Experts of a small language model.
Experts: 32 tanh GELU neurons an expert, a sigmoid router.
Training: 361M tokens, 5963 steps.
Below are experts of layer 10 (counted from 0) of a mixture-of-experts language model. Rows are named router (the router's row for the expert) and show model dimensions 0-127. Each number is 128 + 24 x the weight over its row's rms, rounded and kept within 0 to 255.
After each expert's rows: "comes after" lists some tokens at least twice as common just before its tokens as in all text. This comes from a sample of Wikipedia text that the model never trained on. Tokens count by the router's weight.

# expert 229
router [103 125 130 130 136 142 136 154 115 106 102 121 178 152 109 160 140 120 131 127 114 133 178 107 108 149 110 155 110 130  98 135 152 166 108 145 112 159 104 145 155 155 122 136  98 143  82 132 104 117 132 134 166 145 115 157 165 149 135 112 110 113 133 159 141 119 142 166 108 141 139 165 140 225 116 151 152 144 112 156 105 106 145 166 144 112 158 161 119  88 167 114 102 122 129 139 105 161  98 114 153 138  93 121 131 105  96 113 100 146 168 151 103 142 149 101 129 105 100  98 114 169 144 128  90 127 121 134]
comes after: " ", ".", "%", " 1", " 0", "s"

# expert 193
router [107 126 137 126 134 143 137 155 114 106 104 122 179 152 108 165 145 113 133 129 118 131 179 105 109 147 107 158 111 130  96 136 153 172 107 142 112 164 107 139 153 153 124 142 104 144  81 130 104 120 125 132 165 149 112 150 163 148 133 114 112 111 135 157 142 120 142 162 109 142 137 171 137 227 114 153 155 144 114 156 102 108 144 166 141 109 154 158 122  89 164 110 103 121 125 140 108 160 102 110 152 138  94 119 129 105 103 116  99 149 173 152 100 140 152 103 131 111 100  97 118 164 145 123  90 122 120 130]
comes after: "\n", ".", " was", " ", "8", "4"

# expert 124
router [123 125 132 133 134 140 145 151 106 104  97 140 167 149 112 161 125 107 130 122 114 139 163 111 106 155 117 165 109 113  88 139 157 161 116 142  97 150 116 144 165 154 117 131  93 147  92 135 105 123 134 130 165 150 109 154 162 139 141 108 103 115 147 161 150 121 142 170 113 143 147 167 137 210 108 154 165 147 118 159 116 103 137 169 147  99 164 162 111  92 150 117 117 111 135 155 106 172  99 118 155 137  86 110 148 118 100 122 103 147 165 138 104 150 144 102 116 101  98 115 118 164 160 124  90 133 119 145]
comes after: " |", ",", " 3", " 4", " 18", " 5"

# expert 179
router [ 96 145 124 107 123 120 125 150 124 106 108 133 157 145  91 173 151 124 137 114 125 132 174  95 121 175 101 157 110 121 121 135 146 160 110 120 103 161 134 113 141 147  95 133 113 130  87 121 110  96 125 132 136 160 108 171 161 149 123 125 118  87 112 159 122 122 155 164 122 118 177 181 138 221 124 130 161 129 106 153 119 102 120 148 150 120 175 171 112  95 135 106 111 112 132 113 106 133 112 127 165 122  98 117 122 122 106 107 100 159 159 137 102 141 154 112 108 110  90 115 124 162 151 128  95 127 130 141]
comes after: "\n", ".", " |", "==", ")", " =="

# expert 87
router [135 150 112 104 151 126 118  73 130 178 106 137 110 101 132 114 112 131 125 128 141 125 127 141 127  85 150 141 110  94 152  90 139 103 144 119 124 152 136 125 108 105 112 113 161 139 133 155 108 107 156  52 113 143 125 113 166 120 166 120  80 148 130 136  91 115 105 117 139 136 117 135  97 145 131  99 114 108 101 161 179 100 168 129 170 137  91 101 102 118 116 178 156 120 132 100 144 176 126  91 106 113 159 173 131 157 127 128 132 129 109 106 148 110  64 119 104 130 129 115 130 115 155 113 162 123 108 119]
comes after: " L", " l", " H", "L", " h", "l"

# expert 2
router [174 107 150 120 115 138 144 149 112  94  95 140 203 147  69 111 135 118 168 100  80 130 149 117 113  75 154 121  82 154 127 161 142 153 112 148  98 112 140 116 128 147 158 112 113 127  98 128 141 118 129 126 165 138 142 139 142 122 140 134  98 121 116 125  85 147 130 154 124 113 132 133 110 204 123 159 152 136 139 149 165 123 138 146 156 119 137 159 114 116 183 133 105 131 154 173 123 115 131 119 138 136 115 128 136 130  93  91 130  85 145 131 110 162 131 145 132 127 106  97 142 141 117  88 122 146  82 124]
comes after: "\n", " |", ")", "\n ", ";", " 199"

# expert 250
router [129 110 122  96 149 122 144 160 101  97 108 152 175 165 112 159 129 130 133 137 102 141 149  95 118 152 108 153 118 136  86 138 136 173 116 134 113 151 124 156 144 153 133 136  87 153  87 129 129 118 138 142 152 125 107 156 159 139 126 103  95 120 135 162 159 101 151 166 119 119 136 154 136 208 125 171 139 152 120 146 110  98 141 161 148 101 161 150 118 105 152 126 108 114 130 133  90 174  93 118 152 130  92 127 137 107  92 121  95 150 167 152  96 138 136 137 119 115  84  93 126 169 160 120 100 139 114 127]
comes after: " |", ".", ";", " 3", ":", " 4"

# expert 155
router [109 122 138 128 136 144 139 153 112 105 102 125 176 155 109 159 139 117 134 129 114 133 179 106 110 146 112 153 113 132  93 134 152 169 113 147 112 162 105 143 156 154 124 144 103 147  82 131 103 118 133 132 164 146 118 158 162 146 137 107 113 113 134 157 145 121 141 166 108 140 141 168 142 226 115 152 151 141 110 159 101 109 140 166 143 109 160 161 119  88 165 117 103 123 126 142 105 162  97 113 155 140  91 117 131 106  99 115 101 147 169 152 103 139 151 102 133 106 102 101 117 165 146 122  93 125 120 131]
comes after: " |", "\n", ",", " (", " ", ";"

# expert 17
router [ 80 149 161 127 123 159 103 130 143 109  89 148 141 131  96 124 108 157 109 179  96  84 118 109 157 115 128 122 134  93 113 141  91 114 135 147 108 159 152 110 146 120 160 165 101  95 116 143 162  94 137 155 170 131 148 144 135 149 159 162 142 140 122 135 175 117 150 127 121 108 157 154 127 142 143 155 155 121 135 159 127 163 103 127 155 122 123  99 127  86 103 148 134 177 147 140 168 121 104 152 151 106 111 137 134 115 114 105 153 149 110 162  77 146 137  97  98 141 103 130 134 118 100 151  80  91 157 132]
comes after: " M", " m", "M", "m", " on", " ar"

# expert 91
router [109 125 138 162 126 167 158 133 127  92 143 145 107 110 149 121 147 130 179  81 101 129  87 120 114 118 146 130 169 187 123  95 115 120 129  97 134  68 127 170 124 140 108 130 155 118 118  97 118 127 127 118 120 130 130 144 149 135  92 140 133 146 101 160  95 166 162 132 153  85  81 139 139 109 144 105 117 129 112 137 129 177 135 134 127 160 160 135 142 133 112 140  87 119 102 121 131 118 117 112 133  92  76 125 165 153 116 123 100 149 139  85 144 118 134 121 100  87 154  74 168 130 113 155  96 141 132 112]
comes after: " A", " a", " an", " 0", " An", " to"

# expert 219
router [114 124 137 132 144 134 142 154 117 108  97 135 175 157 110 162 138 118 135 122 110 133 180 107 113 162 115 156 110 133  98 129 143 164 120 146 111 157 112 138 156 152 121 135 106 136  82 128 101 116 130 136 169 150 109 167 158 144 140 124 109 105 124 159 138 115 138 167 108 140 143 169 143 228 112 155 152 140 109 154 103 100 140 168 144 120 167 162 117  90 163 108 102 117 124 130 100 165  97 112 152 139  91 110 131 124  94 106 111 143 155 143  98 138 153 100 129 115  96 105 120 165 146 130  99 133 120 132]
comes after: "\n", " |", ".", "==", ")", "==="

# expert 81
router [150 158  77 134 118 105 134 158 106 155 133 150 140  76 136 149 123 140 152 123  97 122 106 114 127 134 131 151 100 134 128  96 141 137 147 138 146 107 112 144 136 150 143 123 166  86 132 175  93 107 147  93 147 123 113 158 154 137 160  97 171 105 159 106 151  77 112 133 132 111 131 146 155 190 163 173 133 122  98  93 123 100  86 130 111 136 168 157 136 105 140 140 111 132 112  78 111 140 103 131 132 136 131  77 125 136 111 122 149 150 112 139 138 125 138 133 112 117 149 111 182 110 156 133 109  74 134  91]
comes after: " |", ".", ")", ";", "ia", "ation"

# expert 9
router [174 145 175 115 138 144  97 104 111 103 146 164 116 152 137 144 150 105 124 132  87 117 122 162 126 121 125 139 152 131 118 174  95 125 102 114 116 128 112 129 123 120 147 119 123 114 134 149 158  71 141 134  90 117 152 135 145 131 127 125 147 174 108 123 125 134 140 112  91 130 135 115  83  66 133 119 134 101 113 113 138 121 104  90 122 142 158 119 128 154 189 114 130 142  86 107 121  93 144 162 100 138  98 118 123  97  98 148  94 103  76 134 119 128 119 129  86 102 101 155 136 145 131 161 185  81 136  93]
comes after: " B", " G", " K", " g", " b", " C"

# expert 243
router [133 173 143 147 128  71 116 110 102 116 148 115 103 118 147 142 158 163 112 143  91 106 114 112 147  79 134 106 109 157 126  95 111 114 125 138 159 193 156 114 120 108  97  98 130 120 148 115 127 165 147 131 136 131 104 105  84 142 137 167 108 126 137 114  89 113 117 136 146  93 134 154  84  96 139 106 118 159 140 125 111 154 137 123 137 138  87 143 106 114  93 126 143 104 144 137 130 128 167 187 140 135 163 108 134  98 176 170  81 119 110 120 161 146 140 115 113 165 118 171 118 147  99 156 136 125 129 143]
comes after: "-", " the", " a", " and", " (", ":"

# expert 76
router [163 116 135 126 120 118 107 104 129 100 118 149 161 138 171 207 119 122  73 136 128 129 135 158 123 117  67 136 146 152 129 160 109 121 117 122 133 102 170 136 147 150 129 149 144 162 113 149 153  78  65 139 126 123 119 146 113 143 160 125 145 158 125 122 132 157 134 116 139 127 140 163 137 148 132 117 131 116 141 134 149  97 127 133 117 160  60 158 133  95 146 136 158 121 129 165 101 132 124 185 172 111 113  96 117 116 103 148  99 116 122 113 169 109  98 124 108 152 155 160 142 150 140 118 132 152 125  95]
comes after: " he", ",", " He", " and", " who", "."

# expert 248
router [128 152 126 125 132 119 209 142 121 106 145 115 130 171  87 105 154 114 134 115 115 157 159 126 121 117 143 172 150 171 127 137 134 151 175  81  84 158 138 145 112 117 104 151 142 129 122 133 103 127  94  88 158 135 155 113 143  75 115 125 118 158 128 133 148 159 122 158 157 119 139 118  96 132 150 107  90 150 158 134 110 144 175 153 167 116 117 140  76 102  96 133 166 123 158 141 126 114 132 127 161 126 155 163 140 134  97 109  83 155 152 141 123 132 119 131 118 103 109 136 107 154 171 129 104 129 131 139]
comes after: " the", " The", "The", "|", "'s", "°"

# expert 175
router [123 109 103 144 130 130 147 106 167 121 110 101 150  86 139 121 145 145 135 112 125 138 108 130 143 140 125 117 116  66 131 142 156 119 114  99 107 133 167  93 106  80 104 146 140 110 157 138 112 157 158 145 103 114 140 114 108 150 131 121 123 110 105 102 104  89 136  92 152 140 148  85 105  83 160 176  87 103 134  96 195 156 158 143  86 109 129 149 122 145 121 105 170 136 114  65 127  87 165 103 109 137 135 129 122 147 167 154 117 139 138 147 134 135 145 148 100 160 110 106 144 124 115 138 133 107 122 102]
comes after: " was", " is", " were", " are", " be", " been"

# expert 129
router [124 127 142 118 134 140 159 116 113 108 103 139 162 163  97 165 132  81 173 123 109 127 167 120  95 184 126 135 129 121  86 129 142 155 106 144 112 162 106 123 162 162 101 130 100 134  78 136 121 105 126 133 167 144 119 161 152 140 118 120 100  96 116 149 111 121 138 167 118 148 121 164 150 206 131 165 141 137 116 165 109 112 148 162 132  86 133 172 119 115 166 130  99 107 139 140  97 164 115 142 159 133 108 105 149 128 106 104 111 150 156 130 106 138 139 115 148  96  95  97 108 157 116 135 106 130 119 134]
comes after: " 200", " 199", " 202", " 198", "20", "0"

# expert 35
router [ 89 130 137 134 130 148 145 147 106 116 103 130 171 156 109 156 138 127 128 125 117 139 181 109  99 158 103 159 113 117  99 141 152 170 119 144 110 153  98 135 154 148 114 151 109 135  84 131 102 124 151 135 170 148 111 168 155 138 138 105  97 117 141 156 139 139 139 163 102 135 142 156 143 212 123 136 139 147 110 146 106 104 153 168 145 100 162 158 127  90 175 115 102 108 130 142  99 160  97 119 155 142  88 108 112 111  98 116 101 137 163 145 107 145 150 109 126 108  87  97 121 161 146 131  96 128 125 136]
comes after: "\n", " 0", ")", " ", "%", "1"

# expert 159
router [118 140 142 136 145 143 182 137 138 130 126 140 147 110  88 135 108 101 127 135 163 143 179  96  86 166 126 153 117 141 145 138 147 161 112 146 125 175 107 117 152 129 113 130 127 143  77 123 114 121 148 131 155 144 109 160 146 146 154 125 115  98 114 141 144 130 143 159 106 135 134 168 127 226 124 145 181 135 120 138 114 114 127 142 149 104 155 179 129  98 159 110 102 116 122 131  91 152 105 125 156 132 107 148  77 105  95 115 125 125 117 110 106 141 148 104 122 120  82 116 168 176 138 120 116 135 124 139]
comes after: "\n", "==", ".", " =", "===", " =="

# expert 79
router [110 125 135 125 138 143 139 152 114 109 103 125 175 152 108 162 137 116 130 129 111 134 177 104 110 146 109 157 112 133  96 136 154 167 107 143 114 160 104 141 154 156 123 142  99 143  82 132 106 117 131 133 162 145 113 154 161 148 135 112 112 116 135 156 146 122 144 165 108 141 141 168 142 229 118 149 153 144 114 155 102 107 146 168 144 111 158 161 117  90 168 116 102 123 129 142 102 161 102 113 152 140  92 120 130 105  99 112  99 149 166 152 102 142 148 102 132 105  97 100 114 168 145 128  90 128 120 129]
comes after: "\n", ".", "==", "s", " of", " =="

# expert 67
router [ 88 132 139 124 133 147 142 150 112 115 102 126 183 151 113 168 139 106 135 129 117 136 176 107 110 154  98 159 112 127 101 129 146 169 114 150 112 149 103 147 150 154 120 139  98 145  84 130 107 113 129 130 179 144 111 156 156 150 137 113 110 119 129 156 140 122 144 165 106 138 143 166 136 213 117 151 152 143 108 153 104 108 160 163 144 116 161 162 121  89 167 113 101 119 124 136 101 160 101 117 148 138  89 121 126 115  99 113  97 140 174 141 106 142 146 109 135 108 101  98 116 171 151 129  89 130 125 126]
comes after: " ", ")", " 0", "%", "1", "0"

# expert 40
router [104 131 121  98 137 148 123 154 138 157 152 121 127 134  97  95 158 135  92 169 115 112 118 178 148  84 173 123 151 108 107 134 139 120 122 146 127 108 150 126 117 135  52 134 159 120 147 132 104 114  47 133  72 122 124  99 131 128 133 122 124 117 118 113 141 118 176 136 148  99 104 116 190 114 126  69  72 130 137 109  85 129 169 122 120 132 148 128  95 123 125 120 126 123 135 148 110 145 149 106 105 127 129 115 136 168 130 161 139 110 114 128 118 121 101 104 120 117 158 124 157 107 129 125 157 142  89 110]
comes after: " |", " the", "-", "|", ":", " ad"

# expert 182
router [113 133 141 121 141 148 138 158 108 122 104 119 172 143 110 156 136 110 134 119 118 129 166 100 109 155  96 152 119 144  96 145 153 164 111 142 114 151  91 141 155 146 110 138  89 143  89 131 119 109 137 131 160 134 104 155 152 147 142 107 111 112 120 153 143 122 142 170 109 140 143 158 141 217 119 157 155 142 118 162 109  97 135 168 146 109 166 160 127  88 179 120 110 116 136 138 113 158  95 110 150 133  89 118 110 113  96 110  97 139 175 149 100 141 155 101 127 106  99  98 115 158 158 133  84 128 120 119]
comes after: "ed", "s", "ing", "ation", "es", "ion"

# expert 215
router [171 101 167 130 117 127 143 150 129 105  97 123 186 156 103 121 114 113 132 102 112 143 166 104  99  96 139 123  74 139 110 153 143 188 112 166  98 107 127 127 124 140 148  99 114 135  99 126 159 120 138 141 171 145 132 139 139 137 142 133 113 101  94 144 116 149 137 153 121 117 131 147 124 210 125 134 152 149 153 124 144 124 157 155 149 129 144 174 100 114 176 144 124 148 172 182 108 126 147 128 152 149 116 118 146  96  90 108 147 100 149 119 118 148 131 133 123 129 118 101 144 147 124  85 119 135  80 111]
comes after: "\n", ")", "\n ", " on", " (", " 199"

# expert 140
router [118 112 168 138 125 137 144 131 106 127 108 114 158 162 112 161 132 124 156 158 102 108 156 105 133 130 120 173 110 132  93 117 163 168 104 130  98 152  84 136 140 143 123 144  78 140 100 144 140 120 126 133 139 125 132 136 140 136 145 113 123 130 120 154 142 121 145 168 113 136 129 164 141 255 147 148 146 145 138 140 121 111 141 145 134 115 137 175 133 109 186 138  93 122 134 139 103 145 102 160 165 135 112 130 140 114 101 138 109 140 145 181 116 124 127 104  94 129  92 110 129 158 136 127  94 139 128 149]
comes after: " of", " in", " for", " to", ".", " at"

# expert 236
router [151 130 105 102 141 104 129 100  93 106 113 134 169 150 169  90 136 168 113 134 106 109 131 121 128 154  98 144 133 121 148 143 100  81  93 133 112  86 121  94 114 147 173  87 141 128 123 146 113 138  77 148 137  91 143 137  97 120 143 105 134 168 141 105 145 100 136 114 144 146  98 124 145  94 124 117 112 105 128 185 139 115 124 134 131 138 107 106 132 133 116 161 176 100 112 109 165 131 130 100 102 151 174 171 126 106 153  95 135 117 124 174 135 144 110 149 130 110  67 105 103  98 135 123 133  78 147 122]
comes after: " N", " n", " l", "N", " L", " the"

# expert 201
router [106 135 146 132 151 147 140 153 109 117 107 128 167 157 113 171 126 103 122 155 124 131 171 112 115 154 105 153 115 134  98 149 149 179 109 139 113 144  90 145 157 154 124 139 100 151  95 146 118 114 135 135 146 157 112 155 161 140 139 107 114 121 128 137 131 129 147 163 107 136 145 181 161 205 117 142 165 126 107 154 112 120 137 174 141 104 153 171 117  74 183 105 105 122 131 116 106 151 100 129 154 128  97 110 117 118  99 106 106 146 182 137 117 139 146 101 126 114  92 104 108 165 144 122  95 124 120 117]
comes after: "ed", "ing", "s", "ated", "ation", "es"

# expert 188
router [106 134 131 118 128 142 142 148 115 112 102 126 174 150 107 167 126 122 131 134 117 138 177 106 104 152 107 152 109 135  99 138 154 166 106 140 111 147  89 140 152 151 116 133  94 139  87 134 106 105 136 138 161 136 108 149 160 147 133 107 106 113 135 159 142 125 148 166 107 145 145 161 147 213 117 151 154 146 100 158 107 106 141 168 141 110 160 165 125  88 187 115 103 117 133 132 110 170  96 116 154 134  93 120 118 117 100 109 104 138 169 144 110 139 155 105 133 101 102  99 113 165 155 126  87 126 121 118]
comes after: "ed", "s", "ation", "ing", "es", "ion"

# expert 115
router [108 117 154 132  98 156 137 144 110 112  90 129 174 165 115 176 149 127 116 128 127 124 175 112 114 141 109 140 120 135 103 136 147 175 112 136 122 147 126 131 145 158 125 158  91 150  87 140 114 107 117 131 156 149  96 151 157 143 138 125 109 130 121 168 133 113 133 165 105 134 139 166 140 215 123 150 131 145 119 170  99 115 151 166 150 113 148 146 120  97 193 134 100 120 131 152  95 150  90 110 161 136  99 123 151 115  87 113 102 150 156 143 105 141 151  96 136  89 118  99 116 149 153 133 113 129 123 117]
comes after: ",", ".", " and", "s", "ed", " wh"

# expert 92
router [145 125 138 153 124 169 141 121 127  85 130 140  80  91 157 118  85 116 157 139 141 119 147 120 159 111 133 158 121 119 125 135 154  99 114 152 147 134 118 133 139 106 101  86 145  86 155 101 148 120 150 139 109 112 118 172 107  77 117 108 120 104 127 156 153 154 138 122 154 142  71 150 132  89 170 109 140 115 125 160 134 173 100 115 141 156 135 156 117 110  96 126 116 147 100 101 171  73 122 127  78 121 125 124 163  89 100 135 131 126 100  94 142 108 116 144 104 116 120 142 124 143 163 103 181 147 120 106]
comes after: " T", " t", " A", " C", " c", " st"

# expert 197
router [ 96 139 133 126 139 148 145 163 113 101  97 131 177 159 116 161 137 110 127 129 121 136 168 118 104 144 120 158 109 132 108 146 148 160 108 141 110 163  99 141 152 164 138 138  99 155  82 133 105 117 125 144 158 149 102 162 176 150 139 113 104 116 149 149 137 125 145 171 102 138 149 165 139 205 119 141 156 145  95 157 103 113 141 166 151 103 153 153 115  96 159 127 101 126 116 141 110 160  98 126 144 144  87 113 145 110  96 107 108 153 166 144  98 150 165 104 131 100 112 106 111 163 140 129  94 129 110 132]
comes after: ";", ",", "–", ".", " and", ":"

# expert 28
router [ 97 123 106 134 140 137 133 143 110 113 110 111 167 137 107 161 118 124 131 127 116 127 183 100 111 150 110 146 111 132 115 143 158 153 109 135 111 143 124 147 151 155 125 134  82 141  86 131  99 104 145 136 156 132 114 150 167 149 130 124 115 120 139 155 145 119 148 159 114 135 129 161 138 219 116 146 149 140 102 155 100 106 147 176 143 104 162 175 118  90 190 119 102 120 130 149  94 160  98 109 137 140 108 127 152 107 103 111  93 152 145 155 102 137 143 101 139 109  80 106 117 179 141 137  94 132 114 121]
comes after: "\n", "s", ".", "==", " ==", "es"

# expert 176
router [ 84 124 108  90  86 187 145 120 119 110  97 127 113 126 121 102 113 128 170 136 160  84 141 114  85  98 124 119 153 161 137 141 113 126 101 110 137  80 159 127 112 132 111 151 185 153 143 125  96 114 149 140 113 148 158 134 149 106 157 136 130 138  90 164  86  93 117 124 162 125  86 121  89 159  72 102 107 125 108 114 154 119 131 116  73 148 140  93 126 104 126 149 156  90 155 159 116 129 137 107 137 146 129 124 148 142 135  84 136 128 124 154 135 134 120 128 129 127 125 132 136 106 115 193 124 135 129 119]
comes after: " |", "o", "he", "e", " he", "|"

# expert 96
router [121 115 166 138 127 139 142 133 106 125 107 116 161 162 109 162 131 123 155 155 106 110 156 107 131 133 117 177 107 131  90 119 165 170 104 135  96 155  83 137 144 145 125 147  82 142  97 143 136 119 127 134 142 126 130 138 141 138 146 113 122 128 122 154 142 118 146 170 109 141 129 165 142 248 147 148 146 144 135 141 121 110 141 146 134 114 136 175 133 109 184 135  94 122 132 139 103 146 101 159 163 134 109 127 140 113 101 135 110 141 147 182 114 126 129 101  98 128  93 109 125 161 137 128  92 140 124 150]
comes after: " of", " in", " to", " for", ".", "\n"

# expert 137
router [ 97 151 171 135 153 165 150 153 100 139 113 124 147 166  89 122  94 157 110 151 137  85 169 115 136 137 142 169 117  84 121 142 158 140  95 144  95 156 151 148 129 159 142 127 114 151 118 168 129 146 126 115 129 113 139 151 144 146  98 138 113 107 145 104 145 110 159 162  85 137 115 138 167 158  97 101 139 156 110  95 108 147 138 140 182 116 166 107 106 161 156 149 135 123 114 131 114 145  99  86 131 144  75 134 160 109  77 104 149 146 172 153 100 130 124 110 158 120 132 121 148 156 139 120 106 120 134 132]
comes after: ",", " |", " of", " in", ":", " the"

# expert 223
router [ 91  99 128 137 130 151 135 142 110 124  88 137 155 143 106 160 127 111 154 122 112 141 160 108 104 151 120 154 106 126  80 144 150 146 110 155 123 160 117 159 161 150 120 125  93 153  71 151 104 110 131 118 165 145 117 159 159 137 122 107 117 118 130 152 137 114 138 175 101 144 142 150 143 217 129 155 147 130 108 122  89 109 154 158 146 112 156 151 109 105 156 118 114 145 115 137 100 141  82 116 151 142  93 122 130 120  93 100 101 132 167 150  90 148 152 101 137 109  96 100 114 169 144 130  92 140 116 120]
comes after: " |", "–", "|", " 200", " 199", "8"

# expert 86
router [121  98 133  70 123  98 109 128 137 139 123 145 131 105 121 129  74 134 141 111 148 101 116 113 126 113 131 161 152 109 105 125 144 121 147 119 131 132 165 146 145 108  80 110 133  92 150 142 155 120 111 113 136  72  88 125  94 139 128 115 146 134 144 155 113 187 117 105 170 107 130  94  95  95  63 123 100 148 124 141 130 169 135  88  94 136 138 135 119 126 122 120 157 140 126 143 114 109 123 162 116 117 190 137  94  99  94 118 108 134 131  80 118 144 113 126 146 113 148 121 124 108 142 101 199 138 143 147]
comes after: " C", " c", "c", "C", "ec", " rec"

# expert 75
router [ 90 140 156 128 119 134 100 116 126 132 165 148 115 123 113 151  96 102 114 119 124 119 120 115 133 114 179  88 119 115 114 153 120 158 152  78 131  93  82 111 149 137 117 126 123 119 125 124 125 142 147 161 133 131 152 123 149  92 118 113 124 129 119  89 129 159 135 109 136 148 142 112  92 108 130 129  98 155 153 131 155 104 124  96 101 117 134 106 122 164 128  88 138 130 108 134  97 110 188 124 135 125  67 126 140 100 104 118 154 115  78 111 133 137 131 144 122 119 131 197 156 108 170 208 136 134  91  86]
comes after: " B", " b", "b", "B", " bu", "emb"

# expert 252
router [119 151 128 126 142 141 143 150 109 110 100 130 178 154 108 166 126 129 131 123 125 136 180 110 110 164 101 157 111 123 104 133 148 168 116 143 115 157 107 132 155 157 119 129 110 143  87 124 107 115 128 136 157 139 109 171 155 140 143 116 104 117 128 153 151 124 148 161 105 137 141 168 144 233 116 152 153 146 110 152 103 110 149 164 150 120 164 164 120  95 163 108 101 128 125 138 110 166  86 118 155 132  97 111 136 107 101 108  99 133 162 133 110 143 151 102 134 109  97  95 113 160 140 122  95 120 124 129]
comes after: "\n", ".", ")", "==", " |", " ="

# expert 84
router [114 126 139 130 138 146 142 156 113 106 101 122 170 154 107 168 136 112 127 131 113 134 170 101 110 145 109 156 111 135  95 139 145 169 111 146 116 161  98 140 150 159 124 143 100 146  83 133 109 122 130 135 160 146 112 156 164 153 133 115 114 117 136 156 145 124 139 165 110 141 139 172 143 226 120 149 158 144 109 152 102 107 142 166 142 113 162 157 118  89 166 114  99 123 130 140 105 160  98 112 156 143  92 120 130 107  98 114 103 150 171 152 100 142 155 100 138 110 102 101 114 164 141 130  90 128 119 130]
comes after: " of", "ed", " to", "ing", " for", " with"

# expert 74
router [134 110 161  97  98 127 127 151 133 128 144 144 136 140 187 164 130 134 117 150 173 127 132 133 121 136 150 160 152  96  91 125 141 149  91 114 141 110 130 130 147 125 131 129 159 102 120 106 133 128 104 163 151  68  87 129 105 115 113 127 161 177 111 133 113 192  97 116 152 114 146  68 144 117 104 137  97 123 111  84  86 167 148  96 135 100 116  87  98 140 116 120 113 121 146 137 113 104 130 103 112 139 159 136  62 108 102 115  94 130 128 110 152 124 136 136 170 142 103 137 113 149 141 121 139 137 151  97]
comes after: " C", " c", " P", "C", " K", "c"

# expert 234
router [116 143 122 113 107  82 138 115  97 152 101 161 138 113 137  88 123 151 100  57  81 118 119 154 114 132  99 148 178  83 129 117 141 142 111 105 161 123 178 152  89 130 109 117 132 126 143 143 136 179 159  98 100 155 154 147 151 134 104 162 146 172 144 114  95 140 121 125 116 132 125 106 146  92 140 115 131 187 156 107  88 142 140 114 138 103  90 136 125 135 154 168 107 125 137 135 137 122 129 141 102 136 110 125 112 140 100 126 141 170 101 162 145 151 121 177 100 155 107 156 106 122 108 131 131 119 117 141]
comes after: "-", " the", "|", " of", " and", ";"

# expert 33
router [109 124 136 129 137 144 139 153 114 108 102 127 176 155 107 162 138 114 132 129 115 135 176 106 111 147 112 156 112 131  96 137 153 168 109 143 115 159 102 141 155 156 121 143 101 146  82 131 105 116 131 133 162 143 114 155 162 147 135 112 112 115 134 159 144 122 144 165 108 141 139 169 141 229 116 152 152 144 113 156 104 107 141 167 144 112 158 160 117  88 167 115 102 122 129 141 105 162 100 114 153 140  94 118 129 108  98 113 100 147 169 151 100 141 149 101 132 107  99  99 115 168 146 127  90 127 120 130]
comes after: ".", "\n", ",", "s", "7", "4"

# expert 249
router [167 134 143 118  87 115  82 136 161 169 151 149  98 119 144 136 136 158 119 155 115  89  94 110 106 144 150 147 150 159 192  99 129  91 159 124 127  85 160  99 112 117 122 130 136 111 133 113 161 149 173 107 105  89 152 159 141  96 134 113 136 134 126 133 187 120 127 124 134 112 140 122 122 101 115 135 118 127 145 123 136 161 157 142 101 105  97  91 140 168 122 119 138  98 112 120 189 111 153 109  92 141 160 128 109 116 150 120 124 110 146 115 164 108 132 106 112 128 124 163 130 121  97 158 170 148  85 140]
comes after: " a", " an", " f", " A", " l", " p"

# expert 66
router [125 118 152 125 117 149 147 123 177 123 117 117 119 142 135 142  92 114  51 125 127 161 109 176 155  90 104 158  96  84 134 133 133  93 149 128 141  93 106 109 137 132 134 105 138 131 134 111 155 130 144 133 121 128  83 144 107 110 158 181 141 151 140 132 114  95 120 113 102  72 128 104 168 121 134 160 154 131 157 114 118 163 136 104 118 120 114  91 151 129 122 118 112 164 146 102 133 108 139  94 101 170 156  99  96 151 144 122 141 120  76 150 142 106 101 101 107 147 110 122  92 122 163 110 131 167 157 106]
comes after: " P", " p", " C", " M", " K", " E"

# expert 237
router [ 86 114 141 150 137  92 113 110 126 111 124 121 140 123 112 109 148 167 108  68 116 156 140 112 163  80  97 127 164 104 147 128 129 129 122 125 181  78 163 125 121 131  86 102 148 121 142 149 113 117 117 114 122 172 155 130  95 147  92 168 125 119 150 114 151 141 112 123 141 130 126 110 134  76 121 141 158 152 122 153 143 140 177 126 109 101 110  98 118 118 156 126 122 130 165  89 134 119 133 109 126 104 127 157 100  98 109 124 157 149 137 135 175 136 141 165  64 114 134 162  91  99 127 121 122 141  79 121]
comes after: " d", " D", " con", " ", "D", "-"